{"experts_per_token": 1, "router_score": "sigmoid", "balance_loss": 0.00823, "balance_bias": false, "vocab_size": 8192, "train_tokens": 665700000}
Below are experts of layer 6 (counted from 0) of a mixture-of-experts language model. Rows are named router (the router's row for the expert) and show model dimensions 0-127. Each number is 50 + 10 x the weight over its row's rms, rounded and kept within 0 to 99.
After each expert's rows: a language model's description of what the expert responds to. This comes from a sample of Wikipedia text that the model never trained on.

# expert 21
router:33 47 56 44 57 43 33 54 43 48 47 44 38 55 52 57 65 60 54 36 41 46 44 50 55 47 67 52 59 37 43 29 35 66 53 55 51 47 50 47 50 54 70 39 53 55 43 54 44 61 46 37 53 55 35 61 52 49 47 31 56 51 57 58 46 54 56 54 48 47 53 53 63 63 56 48 47 34 48 65 46 60 70 57 52 55 41 48 69 56 31 31 53 41 41 59 32 44 51 49 39 74 48 49 50 60 25 37 52 40 61 48 51 65 42 63 42 50 62 59 65 67 31 51 53 42 51 25
Description: Line breaks after infobox and list entries, plus table dashes and pipes, such as Location of Jamaica then a break, ---.

# expert 1
router:40 49 56 34 42 35 65 35 57 59 46 40 51 58 49 48 66 52 62 37 47 53 37 48 29 46 54 53 49 45 62 31 47 59 76 53 62 53 52 39 65 55 70 40 48 62 54 59 41 60 50 34 44 60 53 53 54 52 32 40 28 51 44 56 46 45 60 65 46 53 43 58 50 42 44 50 50 53 37 41 56 59 65 62 62 58 34 37 69 53 44 44 39 52 62 35 37 59 52 52 29 57 41 38 44 61 45 50 58 67 52 33 51 62 54 62 61 58 61 43 62 55 39 49 52 40 46 43
Description: Pipe separators, double spaces and semicolons between numeric cells in sports score and results tables, such as set scores, vote counts and SAFE columns.

# expert 5
router:51 37 48 48 52 43 43 53 51 65 14 65 42 61 67 45 72 47 41 53 51 57 41 42 60 50 41 40 51 37 46 42 32 46 51 58 43 39 51 49 50 47 31 43 52 48 53 51 46 60 55 33 48 66 38 39 48 42 69 42 53 44 65 54 49 50 65 65 49 55 55 38 52 42 55 38 51 65 55 32 40 50 60 52 51 56 43 38 50 51 53 48 37 32 67 33 54 68 38 37 53 41 54 49 37 61 38 61 57 35 60 42 50 58 63 35 53 65 61 44 56 51 55 58 41 40 53 32
Description: Short capitalized or lowercase syllables opening names and words, often Chinese, Scandinavian or other foreign place names, such as Man(churian), Ton(gren), Fin(spång), inter.

# expert 26
router:33 50 57 37 41 36 47 31 39 38 50 50 33 60 60 55 59 66 36 56 45 55 41 49 35 38 54 48 59 45 52 64 39 64 60 54 50 46 44 48 53 49 35 45 33 48 48 59 51 38 50 53 56 54 33 44 64 56 48 51 61 46 43 69 40 54 49 55 48 51 52 59 54 68 33 33 48 47 48 73 39 54 60 64 48 56 46 26 71 61 40 49 39 53 52 50 35 45 54 58 27 62 61 47 49 55 42 33 68 57 58 36 50 55 46 50 60 44 61 53 66 57 38 50 68 38 56 38
Description: Numbers, closing brackets, dashes and abbreviations in table cells between pipes, such as goals, standings, certifications (RIAA), football positions MF, DF, GK.

# expert 16
router:41 52 70 44 46 41 50 39 45 58 57 68 32 38 53 43 29 42 47 47 33 46 61 61 43 48 55 41 61 46 38 44 58 52 51 59 65 63 47 51 57 54 36 52 48 63 47 56 34 52 46 45 58 61 39 35 45 42 40 60 36 50 29 48 54 61 44 66 48 76 47 67 42 64 56 45 55 56 40 46 44 52 51 45 73 50 61 24 63 63 42 41 53 50 57 43 38 54 46 64 41 45 52 61 41 50 38 68 49 42 47 48 46 49 67 57 41 40 67 58 55 49 42 50 41 32 42 36
Description: Given names and their final letters in person names, often before a surname, such as William, John, Gustav-o, Giusepp-e; also abbreviation periods.

# expert 24
router:46 30 49 55 36 56 46 43 57 56 20 61 47 49 55 34 39 59 30 43 66 40 40 72 54 54 48 48 49 51 47 58 65 43 62 63 54 53 38 52 59 39 45 44 40 49 41 56 49 35 36 65 52 46 35 29 34 50 47 59 45 41 45 48 54 56 48 39 63 50 57 59 52 53 38 52 62 49 37 64 45 69 58 49 47 55 65 29 61 37 52 37 52 56 41 48 41 61 45 63 51 46 56 44 36 39 42 41 49 62 52 33 37 45 40 61 57 59 45 47 59 49 32 70 41 39 44 44
Description: Capitalized first syllables of names, mostly Romance or Latin-American, and inc/exc word starts, such as Tab-orda, Sab-ato, inc-orporates.

# expert 22
router:33 51 55 42 63 59 50 30 48 38 44 33 28 48 53 56 41 60 35 46 40 68 31 49 53 55 51 60 48 46 49 47 58 63 35 42 49 48 49 59 72 71 52 39 36 53 41 52 44 25 42 41 44 66 44 50 56 46 41 41 43 49 33 50 54 44 59 72 46 52 38 57 55 61 61 49 56 34 47 66 47 40 56 58 60 45 50 42 50 56 60 42 38 45 59 48 39 39 34 45 29 52 48 59 51 64 52 58 51 62 45 25 51 52 42 43 43 54 56 56 66 37 45 59 50 30 43 44
Description: Colons after infobox-style labels and pipes or semicolons between entries in lists and tables, such as Mayor:, Published by:, Number:.

# expert 27
router:29 52 45 40 49 57 42 44 45 45 49 44 37 51 44 46 59 33 51 55 33 61 54 73 27 46 63 43 57 59 42 37 52 57 31 51 49 49 58 58 73 50 67 54 56 63 24 49 56 24 48 62 65 56 31 57 52 42 56 43 61 60 36 55 44 60 51 55 42 55 46 60 41 51 47 50 54 55 44 54 54 51 61 37 48 51 60 51 56 67 62 51 41 38 60 36 37 61 51 50 62 56 43 57 40 49 51 46 66 52 61 53 45 47 63 58 54 72 40 62 62 34 49 59 64 45 38 42
Description: Month names and the commas or in around dates, such as November 14, 1946, On March 22, in January.

# expert 9
router:24 52 46 57 55 44 44 40 55 60 49 41 40 46 55 46 47 56 56 50 42 57 36 42 49 52 52 48 61 20 65 48 28 48 59 45 75 53 55 46 62 70 68 54 59 73 48 52 59 57 41 38 47 64 41 60 45 49 43 44 54 59 52 49 50 54 48 66 47 50 51 40 49 32 39 58 60 34 46 57 41 55 78 36 48 56 42 51 55 56 49 56 46 44 50 57 43 49 48 43 35 52 39 52 59 72 29 45 55 43 61 58 48 51 45 48 53 53 69 62 57 64 27 42 40 48 57 41
Description: Paragraph breaks and equals signs opening or closing Wikipedia section headings, such as ===1990s===, plus words like footballer, beetle.

# expert 29
router:18 27 61 52 43 55 37 47 58 55 48 71 55 51 49 49 39 49 50 38 62 56 56 57 50 43 60 33 35 50 39 61 49 57 48 54 52 51 29 57 63 54 28 62 41 59 56 45 51 48 48 68 50 46 38 46 41 46 39 39 25 52 35 65 50 56 43 60 39 49 48 44 55 44 59 53 50 44 60 49 47 57 57 57 37 56 49 53 58 64 49 52 20 43 42 33 47 61 60 47 41 60 49 45 42 41 43 44 48 33 40 36 52 60 61 58 52 57 60 37 51 45 33 44 65 47 39 36
Description: City, team and institution names in sports and schools, including their final word pieces, such as New York, Chicago, Miami Heat, Atlanta Braves, University.

# expert 15
router:50 52 71 52 28 47 45 27 44 62 48 35 36 47 43 33 41 60 33 51 51 57 39 56 49 52 50 46 42 36 55 46 48 64 60 60 47 59 57 51 47 70 50 47 41 55 60 39 54 40 59 44 70 61 46 22 47 49 59 41 39 55 32 57 32 52 55 53 47 51 46 55 53 49 22 45 58 66 41 64 49 40 48 55 60 50 44 50 45 45 42 54 47 47 43 36 44 27 53 53 55 73 50 41 55 73 48 57 54 63 60 52 38 55 48 52 46 50 63 62 48 49 38 56 47 30 45 54
Description: Past-tense and -ing verbs or their endings in narrative prose, such as wrote, moved, using, hoist-ed, propose-s.

# expert 2
router:44 32 52 64 56 51 45 31 63 35 22 55 55 47 47 47 39 51 44 69 47 50 53 42 56 36 38 46 45 52 66 59 53 47 57 55 62 29 71 35 57 42 53 41 50 50 46 56 48 50 52 61 48 64 49 49 37 57 46 55 49 41 49 45 42 28 46 52 64 46 56 46 56 37 16 56 60 47 39 45 27 72 64 65 49 54 57 48 39 61 39 59 48 31 54 54 31 39 47 43 49 47 41 44 45 57 58 45 53 48 63 50 54 53 40 58 62 58 52 51 42 60 49 56 55 33 44 57
Description: Word-initial or mid-word pieces beginning with consonant clusters, such as sl, exp, bl, dr, str, in words like switchblade, state-driven, reorganization.

# expert 8
router:34 49 53 34 62 43 28 25 44 35 46 49 24 56 47 59 55 44 51 69 43 57 45 50 43 48 61 32 63 45 52 52 31 43 47 65 48 36 41 45 45 51 41 47 47 65 30 49 52 42 42 35 58 43 31 22 59 56 44 44 50 67 51 49 47 55 57 61 46 41 47 52 49 57 50 42 56 51 48 69 62 59 57 67 37 50 50 51 58 57 47 31 59 61 58 37 46 55 57 55 28 56 58 53 47 51 50 56 75 52 54 59 54 59 58 51 59 64 43 46 56 49 43 60 62 48 35 44
Description: Four-digit years, mostly inside parentheses after author names or in birth-date openings, such as (2005), born 8 February 1968, and closing brackets.

# expert 18
router:40 54 56 41 56 36 57 37 45 47 35 62 53 45 60 52 39 40 51 53 47 66 71 47 63 48 65 38 54 44 44 39 52 49 72 62 53 42 46 52 66 47 47 62 39 56 54 34 50 44 50 46 53 67 38 49 68 42 54 58 34 45 56 62 40 37 61 66 44 76 56 63 54 51 31 42 52 54 36 37 63 52 49 51 49 64 34 51 56 53 34 48 54 46 44 46 59 49 33 54 44 69 43 40 41 59 46 69 55 42 66 40 33 45 54 55 46 50 64 54 50 38 46 70 61 62 34 48
Description: Adjectives and adjective-forming endings such as -ical, -ic, -al, like social, economic, hyperb-olic, logistic-al.

# expert 13
router:48 44 36 46 53 49 54 35 51 56 23 57 17 51 53 47 53 62 38 65 57 43 43 28 60 43 39 51 55 46 67 48 48 64 63 62 44 42 62 48 56 51 66 48 63 43 56 53 55 33 42 54 53 52 57 50 51 39 55 41 43 62 36 60 42 51 37 46 61 43 51 55 49 51 30 55 43 50 45 52 34 66 56 37 41 55 50 48 57 49 35 41 44 50 51 55 35 65 39 56 48 48 59 51 48 62 64 55 66 67 66 33 37 57 59 51 55 41 62 34 46 37 46 76 46 50 53 51
Description: Opening pieces of longer Latinate words after an article or adjective, such as res(emblance), cons(ervative), trans, amputation.

# expert 23
router:52 52 61 35 41 36 43 26 50 39 51 36 47 51 44 26 44 54 47 51 54 52 28 51 46 62 55 44 35 33 61 65 50 61 48 56 48 44 42 54 52 62 61 41 55 59 28 41 45 31 42 56 73 60 35 43 50 43 39 50 42 50 29 47 36 60 60 58 55 51 47 60 51 45 46 49 58 52 56 54 47 44 50 65 51 46 54 36 74 50 53 60 44 38 51 36 29 34 44 54 54 51 44 50 55 49 45 57 56 50 56 52 60 68 42 53 50 44 58 54 57 53 47 45 43 50 23 21
Description: Commas, and, that, which, where, although, because and other connectives joining clauses in narrative prose, such as of which, and her husband.

# expert 19
router:27 45 63 38 73 46 40 31 47 38 53 50 34 51 59 58 42 47 44 38 48 55 41 49 40 44 64 48 62 29 49 48 31 75 36 62 55 39 54 56 58 66 39 48 43 63 48 53 57 44 51 47 48 51 53 61 66 47 38 35 47 62 46 56 40 42 54 58 49 50 47 40 48 57 61 24 74 56 52 45 43 55 58 65 42 64 43 28 57 40 40 34 40 44 45 37 34 46 52 45 46 53 47 52 43 51 53 54 56 59 49 44 37 58 41 60 48 59 56 51 59 48 28 55 45 42 43 36
Description: Country names and their endings in tables and prose, such as Syria, Ethiop-ia, Czech Republic, United States, U.S., Nicaraguan.

# expert 6
router:49 55 60 44 25 54 46 34 46 60 44 65 54 56 57 46 44 49 34 53 33 62 47 58 48 61 63 49 35 53 49 52 35 70 55 54 75 54 50 54 50 55 44 40 42 62 52 65 27 55 54 41 69 58 43 40 45 38 57 56 42 43 48 59 53 48 38 64 46 52 51 37 46 53 49 45 37 54 56 50 54 53 49 53 47 44 50 33 41 61 39 36 44 41 65 26 45 48 47 49 54 42 60 66 46 66 41 52 73 42 59 41 46 34 52 52 31 53 67 44 72 36 46 60 44 39 40 38
Description: Short letter chunks inside non-English personal and place names, often in lists or tables, such as Herash-chen-ko, Nyn-ä-shamn.

# expert 14
router:52 24 42 49 44 52 55 35 49 57 28 53 51 55 63 30 53 47 49 51 36 62 38 50 50 32 40 58 58 43 44 60 43 57 67 40 65 38 65 69 57 43 47 39 60 47 56 59 42 39 70 42 52 48 46 39 43 46 41 54 51 35 59 40 48 48 67 51 65 55 49 41 47 37 43 49 57 29 51 60 58 48 57 53 46 58 41 42 63 48 54 43 38 34 49 61 51 64 39 49 41 58 37 63 52 57 36 43 61 45 77 34 67 48 40 32 43 65 54 59 59 47 56 40 54 50 41 54
Description: Short consonant-vowel pieces starting a word, lowercase or capitalized, such as di(chotomically), mo, ne, co, Da(fydd), Ku(ssmaul).

# expert 30
router:31 46 49 44 49 49 59 49 48 42 26 48 50 59 67 50 42 50 31 52 38 57 48 64 38 53 49 56 54 32 42 38 54 68 36 51 55 44 36 60 65 50 45 49 37 67 62 42 42 36 55 70 36 60 35 55 47 50 62 45 48 40 47 54 40 54 46 54 54 49 38 49 35 31 57 44 51 48 48 54 40 47 48 40 43 56 75 48 58 56 58 43 29 49 51 43 31 55 56 59 42 44 35 53 62 40 30 56 51 48 53 21 61 56 45 35 52 52 51 57 45 40 59 46 57 32 33 42
Description: The word the and other determiners such as his, its, their, entire, usually after prepositions like of, in, to.

# expert 3
router:29 49 61 26 55 42 60 35 35 43 43 36 41 48 57 49 37 54 40 41 47 53 45 45 32 45 64 43 54 44 43 43 46 65 58 63 61 47 43 53 62 53 46 48 42 54 51 58 41 43 50 51 67 61 35 42 54 54 43 40 34 50 37 63 43 61 49 74 53 52 39 65 61 59 42 31 54 33 44 53 40 50 59 69 55 64 46 33 55 62 34 40 33 44 57 39 34 46 47 54 47 62 42 46 37 74 35 53 56 53 51 36 56 54 58 52 51 54 63 51 59 48 47 53 60 38 40 39
Description: Odd pieces in headings, tables, math and non-Latin text, such as War in World War II headings, Group, semicolons, CJK bytes.

# expert 11
router:41 37 55 47 55 58 74 49 53 52 36 41 53 43 70 57 38 46 38 39 45 62 52 49 52 44 60 37 52 48 45 46 46 40 60 43 64 58 34 38 54 52 40 50 53 57 56 52 46 60 47 36 49 47 44 51 59 64 51 44 46 48 31 50 20 60 57 56 57 48 32 45 63 40 47 44 47 55 23 48 51 38 53 49 44 58 44 54 77 57 46 48 42 45 57 53 42 52 53 42 34 44 53 53 46 54 22 56 64 70 49 41 39 27 42 55 52 59 41 46 56 62 45 51 80 51 56 58
Description: The article a and determiners like each, same, this before quantities or measured values, such as with a time of, a height of, a population density.

# expert 20
router:49 37 58 46 53 44 33 60 48 74 31 41 33 41 50 21 63 51 46 43 48 63 52 51 57 56 57 44 41 43 53 38 60 46 57 55 45 55 53 36 41 49 38 49 56 56 42 67 37 40 50 51 53 46 45 50 55 60 46 58 71 56 56 65 26 63 53 49 51 49 54 56 39 51 54 35 49 39 41 57 38 63 51 59 44 73 66 61 47 53 36 40 52 54 49 50 32 38 52 61 54 41 39 67 37 57 51 46 67 33 55 37 31 52 69 51 47 55 42 46 55 53 31 45 63 50 43 58
Description: Ordinals, numbers and short adjectives after the or a in biographies, such as first team, third of seven, sixth generation, long-term, young.

# expert 25
router:39 52 43 43 62 46 46 56 54 63 46 38 25 48 48 53 51 46 47 50 43 49 40 27 46 48 65 49 50 35 70 37 44 57 54 53 63 51 40 60 49 52 61 35 56 49 49 53 43 44 29 52 37 62 34 56 47 55 43 53 34 59 50 47 53 60 39 77 57 59 41 49 57 61 46 48 48 39 35 63 44 45 63 64 42 52 62 47 63 67 44 45 31 32 37 58 45 35 53 38 48 57 45 46 32 46 33 41 62 58 43 32 64 50 61 34 42 64 51 61 63 47 46 50 63 37 48 42
Description: Pipes between table header names and dashes opening infobox list lines, plus award words like Best, Outstanding, and sentence-final periods.

# expert 17
router:36 54 51 40 61 49 53 33 57 45 39 47 35 48 47 44 45 50 41 57 47 69 36 38 41 64 52 52 50 45 50 57 44 55 54 79 53 43 31 59 69 51 65 45 55 45 42 53 39 40 44 46 38 40 25 57 53 49 44 39 55 56 58 43 38 53 51 63 52 49 44 55 54 67 40 52 62 42 35 44 42 44 57 73 51 63 42 56 52 69 43 50 56 32 53 60 54 44 31 43 35 66 59 52 37 58 44 64 46 74 48 48 56 42 65 62 55 57 57 52 58 54 36 46 72 51 52 50
Description: Field names in infoboxes, credits and lists, placed just before a colon, such as Genus, Coordinates, Released, Length, Duration, Doors.

# expert 31
router:51 44 65 39 45 50 52 46 55 52 40 29 38 60 51 40 29 44 37 51 55 54 57 58 46 34 48 51 52 40 51 59 63 63 64 55 55 56 63 57 53 63 41 58 68 64 55 46 37 28 68 44 55 61 52 34 43 32 55 35 47 48 44 69 33 48 55 56 51 45 48 59 62 51 49 44 67 51 46 62 54 41 48 50 46 43 53 44 55 67 53 49 57 49 41 38 30 41 49 51 48 67 44 62 59 50 31 58 48 41 57 54 43 52 40 39 24 58 55 53 63 37 44 52 54 25 45 31
Description: Prepositions and modal verbs linking a verb or noun to a following clause, chiefly to after desire or enabled, plus for, by, would, after.

# expert 4
router:52 23 68 53 50 31 41 50 50 41 42 33 32 62 70 54 47 44 33 59 39 54 44 61 60 47 53 55 62 47 58 59 28 58 47 45 52 49 54 49 56 73 46 33 39 66 35 49 52 43 34 36 64 46 31 53 67 51 44 41 57 57 58 56 51 56 52 49 50 50 54 39 56 61 50 50 50 34 59 60 57 66 63 49 41 49 35 37 44 58 64 49 46 56 52 55 36 53 44 54 50 47 46 67 45 57 50 34 65 55 67 58 39 57 50 46 62 54 71 62 45 56 45 50 39 39 39 47
Description: Opening parentheses, quotation marks, square brackets and hyphens that start an aside after a name or word, such as Emitel (Poland), president-elect, Semi-finals.

# expert 0
router:46 41 46 25 50 50 41 36 38 53 53 47 52 48 46 39 36 59 52 42 43 53 47 45 47 37 44 57 38 60 67 38 50 58 52 59 45 55 66 62 43 56 53 45 32 58 54 57 41 51 49 57 70 62 47 34 50 48 33 50 56 61 45 58 31 54 61 62 41 54 29 67 65 50 34 32 57 41 36 43 56 49 49 60 58 43 58 33 73 47 40 52 59 40 51 33 43 54 50 45 50 63 48 46 55 64 34 36 61 42 61 53 48 53 45 52 63 50 68 52 58 58 33 43 34 45 30 37
Description: Commas, copulas, pronouns, adverbs and contraction pieces in quoted speech or narrative, such as it's, was, you, something, never.

# expert 12
router:30 35 39 45 67 31 49 35 29 62 52 54 23 60 70 46 56 58 39 52 43 70 34 49 52 70 58 55 47 50 41 42 57 54 64 41 57 39 45 58 59 51 35 33 41 66 57 49 52 33 47 46 74 55 59 43 39 61 52 64 40 54 38 51 52 56 50 60 36 54 33 58 54 58 47 39 53 54 47 68 58 60 55 51 46 47 40 60 49 45 58 35 41 33 51 60 47 49 56 51 53 48 45 46 45 58 35 36 71 46 62 59 54 48 53 50 50 46 64 47 57 54 43 51 48 47 51 31
Description: Digit tokens in measurements, years, scores, statistics and table cells, such as 45 mi, 75 in 750 lb, 165 in 1653.

# expert 28
router:40 42 49 49 55 26 71 19 54 51 39 67 45 38 44 44 61 35 34 34 45 52 46 65 50 39 67 41 50 51 42 58 41 59 60 52 50 55 52 54 60 65 50 41 45 46 41 60 46 35 36 35 64 47 49 46 60 42 48 51 55 38 42 42 26 52 53 59 62 43 40 59 63 46 37 26 57 54 53 50 46 55 53 51 44 57 33 56 49 40 41 42 38 28 69 58 39 55 49 69 43 47 48 52 55 52 28 62 50 63 48 46 51 49 44 42 37 52 55 61 48 53 48 56 60 54 52 59
Description: Nouns and word endings about buildings, vehicles, routes and measurements in technical descriptions, such as roof, engine, bridge, storeys, nmi, km.

# expert 10
router:34 50 62 66 50 50 43 25 35 51 37 33 56 57 44 45 28 39 38 44 36 48 51 60 47 52 67 35 61 43 31 53 43 63 54 67 52 66 41 39 54 63 55 40 49 52 41 42 55 52 53 56 46 42 46 31 49 63 54 40 66 48 31 59 40 70 57 66 64 50 50 41 58 42 53 43 51 62 62 55 45 43 55 55 65 48 42 49 61 43 57 45 38 44 61 52 57 48 54 48 49 55 50 42 39 65 43 56 56 71 58 38 59 51 41 34 54 53 57 64 52 52 41 45 55 23 53 42
Description: Verbs and prepositions that follow a subject in descriptive sentences, such as It contains, was born, located at, border of.

# expert 7
router:32 34 47 56 55 52 54 46 46 58 41 51 37 70 76 60 60 67 49 53 46 46 30 44 56 57 37 43 61 40 52 46 50 51 51 64 77 45 46 40 65 57 46 38 50 50 53 38 39 31 58 46 65 45 50 36 45 57 37 43 65 45 54 63 48 37 46 43 65 60 55 34 53 42 54 45 54 50 40 63 54 59 64 33 38 59 51 37 46 62 53 53 49 45 53 65 42 56 57 52 51 46 31 46 65 62 33 46 69 57 70 49 55 43 37 41 62 56 58 39 58 56 35 47 53 42 52 55
Description: Single-letter or short first pieces of split words, often capitals right after a bracket, line break or quote, such as (Syrian, Lithuanian, Political, lining.